config.toml
n_layer = 10
d_model = 128
n_experts = 40
experts_per_token = 1
d_expert = 272
d_shared_expert = 0
activation = "swiglu"
moe_layers = [3, 4, 5, 6, 7, 8, 9]
router_score = "softmax"
normalize_top_k = false
routed_scale = 1.0
balance_loss = 0.0189
balance_bias = false
router_cosine_scale = 14.0
init_std_router = 0.0386
lr_router = 0.00199
vocab_size = 8192
norm = "rmsnorm"
norm_eps = 1e-06
tie_embeddings = false
optimizer = "adamw"
lr = 0.00384
beta1 = 0.9
beta2 = 0.95
batch_tokens = 131072
seq_len = 768
train_tokens = 626300000
steps = 4779
dataset = "wikipedia_en"
Below are experts of layer 5 (counted from 0) of a mixture-of-experts language model. Rows are named router (the router's row for the expert), gate (a neuron's input weights, with its number), up (a neuron's input weights, with its number), down (a neuron's output weights, with its number) and show model dimensions 0-127. Each number is 128 + 24 x the weight over its row's rms, rounded and kept within 0 to 255. Numbers have three digits each.
Before each expert's rows: "mostly gets" lists some tokens that are sent to it at least half of the time; "comes after" lists some tokens at least twice as common just before its tokens as in all text. This comes from a sample of Wikipedia text that the model never trained on. Tokens count by the router's weight.

# expert 17
mostly gets: "Note", " inn", " Red", "elf", "uther", "heel"
comes after: " A", " W", " B", " S", " F", " G"
router:088128118097106144146143197163148140117130110142111076115110122115151148141154121136122126154125106139178156113153136129141132148103113133183111158135141103110157122122130145108148126102154109136134127146124153145159159147108108071147126134156128155123151100163175137121177135159074152184112056123172121113122132155131136162123112100143149143122107132120111139160119128095142136100156
gate0:114138130092181142102077104144149098121078153134144136123155168142121116119140167127091117103112101108123139139112113074114142124130167137124135134149125151163137123110072137168183189127120149115128095153079121127100127097152117146177119109118133140163140142123120105136128096096119128101122120123132164106094126108121134156122144147146065152109143128093107080128138102147120112122123
up0:118104137108169099171108156113143141128084120091140136133122125119167136095169183157149097085123153126152084167066138137150137071114103143116114080152136141126128113128125086130154117080142126169162115107135135133132101094095145120154077131105120122158115129087122127142135106124129115080148162087119153115131102132134118143127125116112097103111112121084094128138137128108109123120111
down0:127122141124121150142140090074189112059120150088142132102133124059097114108104122102150087149153147092103134114105098160140127110113158145150125121121160096145089144124101157135118127107165112110133114148137114105121110145108136096126131131143150144107099191133153116116115127114145124130166065088128139144135112080152145128109121106153121112125147167119109118079124135136151139112131

# expert 15
mostly gets: " success", "ilit", "ecess", " Success", "clus", "gress"
comes after: " ", " ad", " con", "im", " an", " al"
router:169104137148145152130153112117127134111094122112105088083191105116129140129137122095130154084186115174104111095089115102103092128123134169105108141135108104175165107123114118104102180145129116177105145110138114147129150100102193115118103126114150151137102166150122097114132147147166128128144141129122120116122161114110149118121141160132106145113095132123140142182149137089138127131128
gate0:130137111158126118129117104113155159108093130096141144123071113165138153108128142081124110134140114145164117142107142149129122114114088140135110151103137136155142188111140105108100104131087121123125112135149166171121074138124114132168157132125137131122112108081101134134087152147125152110113124159181153091077114151111156076149095139140155101109158124150123127105102114096149111161081
up0:101136176144063118123171162121137095160132129123101121159149120129147090137159123128186142131115148127139093151152127114129096140135129105121121125132070105112126174128189115114159119141140156161156135118138109144134117128116112168121097110142162063147114145115162159110137127146102147106116130158132141146124160155158124180160121140111115096151144124148153099130134090103117085129160
down0:081137128121073108108122153064058092144144103122119146137139127150109139161122124157093123115133120141122121165141139102129158108099153123144118127153103096149145128146131145102133140144114129132115148153181131097146139095112119120176151131151126079140125126109165121170137098120105094101148143168128135114086128182086125117151118098142122176134148105112067112105134126151136137108122

# expert 32
mostly gets: " season", " century", " side", " days", "mark", "res"
comes after: "0", "d", "3", "5", "n", "4"
router:109199137147138087141100113156141116142142102110127139150112124135108155094137125114135171152084100123062114154130123121112130116149136143147143111130165139088141118124133142114134127145143164105119095078166161109161148108113154114161156146117138146112129115121149136143132114093168187143159125104113102124127111151173138125141152079121104118147128175109171169147122124096087099110136
gate0:075139103129127143159145102093169107090162152120100138194149126132140135166132142115146138143173123166144130123154151128146116123121177111082145098183123103124125173155130158119150120143162115143131119144097108114120131155159114123111101076136152077123100102070122146148137146098109129129089144153155118142135121139100132162144117146149107132115104105109141117126137081119158130152153
up0:154153097110103121147112129165149195133114142090150142147153100141122155106184126127135153101135135184123105113124126111088125138150049093172118134091135100162138159127103089141154132122110121150127128120119115143110151106139130130120128103144127127105103127118110091100082155131107132162115123145130114102175105106105135116112164138145150163134096103142167135160120185125137145107126
down0:113129128158159091128095097156150133130125134164128135148118119105165111156148115134114119181138200093172103163148132123150118087122139152139144181152119112154113138135123169133127147135100136118132105153175136119099157128104107143112177156128093144120149162144139110183147135140121152094144173116140166151163155123093119163149101122101121152125158129146098142107098106103138108139143

# expert 35
mostly gets: "Q", "----", " Ak", " Q", " Kong", "เ"
comes after: " ", " T", "–", "0", " K", " U"
router:079155127103152147126103153187113128135124099126136125138122155118147156115128137155107118186145141143155159160092152134143154137146137152131129153150104109121162156125158103107123129146132148132149127164124192124135070141073111141116172125176118147118149131150152126153167125105108131101166152137147147147112113154120126157135096117164076112164146143124150151107178107121165130142117
gate0:195128137133099132155126135129089156117102112141147162116119149165148119151147089110118099106118121155172088109141115173118150093142162130138169104149102140155122117146132194140158135089104143134160137149113146126117142107110156125138143091091116108159123138148150133158097102114136100147130133126103117164126093139142120121170165153162134162140137131148140177166148128073117137093123
up0:158135120118172130097152116115212085102112138131117130101111137123110155135129117121106124134132120132167066108127136115126137115139120122133170108092125106180121064116144114130124137113147150114139119152148144156112089130113154112104123140129124140104141142114179103136143155104112068188116149092121131153110091085093156103113127159194123144127145127131104120135116118111130111137100
down0:121145130151124120119130147170136142141140146136086138119114142155119172130112128152096116143133166107145102136150108096102133156128094114146128130129111113149092119132093129111183099126098098142185176120080172116142128145122164127092143094115114146119082146151129171091106135133160093103122140121087128085127149102147108080078126082158111128116117113148096134145169129139124114127168

# expert 39
mostly gets: " Os", " Lu", " Ha", "erem", " Li", " Na"
comes after: " N", " K", " H", " J", " Y", " L"
router:129157140107128140153162101181154108160175121137129145096126110107119139099143070151116108130154104156119163138134125105176172109151122123151102098122121132109192126119150151094122146098122087143176133124106117131157130085107119111088164113115100156091162115140133100129120140104115102111103093112132140128102128150128145141095142134182092089149152149109125127121136092134150097132102
gate0:139134109126153131166117095119145153126086124135111131134167120132136111144100155133138136142137132130161081126094130093140139155153182128155126125151134163126093159144153112116064091163130138136116088137114124131161114154131146117134148129114128103197148105106127115092122141199142131101121153164136133141125163114130145149136121098140156115097177126103124127154138098189070137099123
up0:144120123120118112108107145102104104105141156128180111133148126120117095164104112150141118137099123135103153114162135144099148112146140094109117131145134103142152117172115144155202123077137127136134167167109165137115188142125138115136107149101124083080127144109107127152114122125113122172115110163103140114141121119156135113116143120099132144140114170186151111149125133083110088107193
down0:155164123130166084099159123135110140085105166141134119137138162124103133144163162149088150091135124123088123153133117154123103122140100105113108150192125106148115158135156120140122138145152147129133121196125172130120157098095128144109165118150153089136155140153083158160141140132129100129139124148145139103123113115105114086140101189113062152146130147142166138119142113116131137123139

# expert 2
mostly gets: "ñ", "ión", "so", " Diego", "ré", "ía"
comes after: "1", "é", " de", "á", " Al", "u"
router:134143116117110131128162124133147156161106086088101127142133093137135082130112127152175122106135133168122124170119120148125110124162165125201103124106120121134164146135130116126168100088170090117163123109152142086146132106146152104081137099161121134135151144165148120142134157105133148163110116164131121137123095127098081163101120097166132117087126153160111153157118117156136107155115
gate0:131079130147105081103123142115125159171116101162133117127120128152142142146098111134111136074117117138119110173113186142111128132126155148115110127122183133124131102100148126149091112118110113145119106122112085129175124115134182115124117127131135117105158162146090069139095133114100134097126167129101158167108098132125208103127132101133113154156110114128107121125146115153112126090153
up0:119131124132119122125133129132095075143155124132134115109165124149176138141138090134084140153113106107136125146132070132162138062121144150141122179116131134117114101182130138131156167138156138121137177139081153103123096143130093089088116103176126112149134107091078142139144133126130134094132106132081160095128106131153150120135129105134123093105151111095133132078104156134129144117105
down0:126097087170093116106135135156157149147151131146146123097110082107124124111132142116146078130144139106149113112170111125166137129103139121130124116128123106123109137122154122174105120114101131097136111161088175084155124129130093116143156162147169098138132171115202159207105125108129136134113114135151105130155144127147101163163129129111116102118138133100094137152143118085139137101150

# expert 12
mostly gets: " ex", " According", " cur", " equ", " qual", " par"
comes after: " the", " and", " of", " a", "ical", " for"
router:145108116167126162127116065120148138119152147112126122156088133109113139139132137126134108134138111115169123106092135093099094123101113153111126089155131092182123143135146158109164115102080119104098145101123112150117161106142108142102100138113128083179099135122151085203104107119132084128107127124155150129133132101150174144147120126073114124136116121109135145111127131064118134137119
gate0:143146117102110123119122134148134120122114167118118081114057138117124139121117156132087139123108137163115176100109148145109107119199147152133142154136167133176082095127161082130106131080151140102114131166155111114164138179121141111149137125112146133118149108139087122140126122131130083072103102080118142151131119138153103142128141145172127121145107174097133135113149129140114134153145
up0:173085122138130123125095107128085081089081122152157138134150138149080117136133133138104110114134154093121152091143126108120125160158146176171095154116137149118106125131127128098118165136174151125136121129164115141149115139133099105126127131149105105162126090080139127139153141130125117143094111092125094184127154103115082164128157154129138184138145141127155111081130147128118139102162
down0:127123093142124097139075128082138122122156112096153111112122140089097134103136117125112099127131126161125141107091126085124145130112119102092143129187139131134108146132143103111134124136141091133116161100133171117109089134124130136123122115140148119112158181135146122175147132093164119157156084190124124181136160155117145120144105143101083126124137183101090138162102153094122145105153

# expert 11
mostly gets: " em", " however", " pe", " prison", " pre", "Early"
comes after: "5", "6", "3", "0", "/", "4"
router:136109205123102120137126121140141132150144160162120115105088121117117151151093091132107095113115087123143154131114115135126090102077125123138136116108141157155118106133164146140118121096135131142111100083099116091149158155097136124110174094121133127102135107172122146169102111140158135084092113125111143165133124139139073181155132131108134132101082083158096101138122141123157120129126
gate0:169137113145107162146149164103132167170160125117107120126117144134189059120160168101137133116155180150131149130143169126121126164108126174137148152122144105161152132102111149145110113094142092100161151146151180109129106165127126154146146110105104099121123128120076150111140144147101107108132129140141141120153157125112124148135124139148145127194122122129158137100125135084136117109091
up0:079080112102109185131131125168098117130145126146157121131120141115122105120092137134176101094122139158149161093097118108142113169119134140132166165138106142112184155132132129093105088153158128119139167131133115114107117121113121117145092137138154129174093183137111109143141124134114104146179110135159130156141117096071127140085091130111114133151127091148143117140116133115147165096147
down0:150124088128129168127112117127129116153140142080112124159129168081112128123143150154127128122123123117142150114145138106147156158158113152120103123126118095156148147127139114110148142175130112143137164100088152104100117109131102145149140078163136113118146138154133112166133168150100164100101084077146081173149093155102113112081127151093172140135108107135130093080107129139108155097122

# expert 6
mostly gets: " have", " has", " had", " took", " began", " won"
comes after: " he", " and", " He", ",", " also", " who"
router:147119104114101113147132116108087120129121119188128142095141175080110117120128124165124132162137130163161122121129150088146103119104083117156160126150148161136150121123100080143110110113096051144127138129101135139116068121142118139138102116119055096129112136102118107137141104116116122090120171129139098131115149123153140098122139118158135123112163117156076105125115146112114101163113
gate0:135086118118126104102140146128129158168149143134126111164153055138125113126098121077124117093077177154139131103177084149080102141148129154147106114125099148158120104113119115171100137146118142125126121104128128113112150101179139089101120135138133137124154136117122098116095118115130127106106083123146139143122147127095114142154104123133112116128087113065130088077121132120121161107154
up0:126139100079120086133124146109132115164156123141143158147157146095140118129119103149141172119107176156126107126123114144068133139107072121169113118147097150162124130074122101100160110147105112142136136106149138116120134106176189133099133127168130145137123144147148106135112108102140132120127138138103117128061105133164155092133121114140104101130133069138117112151155160110100130132169
down0:152140108104118149134119168133111142132115106100119142192169116150126166150085116131122083093105133145113105110119093121109131122125128099106127134105122135139134114119145145127152120097164190137088107120198114090117177102112141106103169146108114142111198125165124127143109143099110143123145130147141129157099105124096107123125121124137107086168128127108165140129124071126135168136137

# expert 23
mostly gets: " final", " Ed", "Ed", "umbent", " Spouse", "unner"
comes after: " D", "8", ".", "D", " Sp", " C"
router:087124115140134173164131085107130083112118129107166117151073118101157095146143119112135180136117112141078130136095142111154124160123150159167101120133152119149115108100114114118116132118178126095096117123076113131098099158133144094154161130130117160127179150148122152128125151130097106129100117150168135099147169148108146114114111095105173106115143082112092139132133152112123124108130
gate0:146134112150122139097113142146115163178134137140110146139120120148104108140128114162129088127112144120168124142109141116159136126119102120128134166159132130162083166128063154103112171104093123123151151166108125088121137147109138106124093129138167136127121156104064107132091154109115119122133151143135139097126133113162128096119169143129112143133122102179158071080123118120145160063132
up0:156101141122118143154102118091059125077135097114136136109150115129169141127106066121168111117153108127072154141148143132096138103148125116164098125101141111123113148151113189096154144098126134103142125088126139159147110108080153098118131118150104110117143131127171108139150152080131157114105139096128150120145128155098112169149146134123119141122138149126169133139157107154142111134178
down0:179097136132147144089144130106103160079114161104097158140152105143128111170115157151129154140104102158119135126111140114107126093099143110191093117114131146105143130111128117120136186116118126129086095121138095125120157150162117125128115124110141131130156117151186125123114158139132108182151125138135133161124174114146137123125114139179126177162146158144177163093134132129111106120090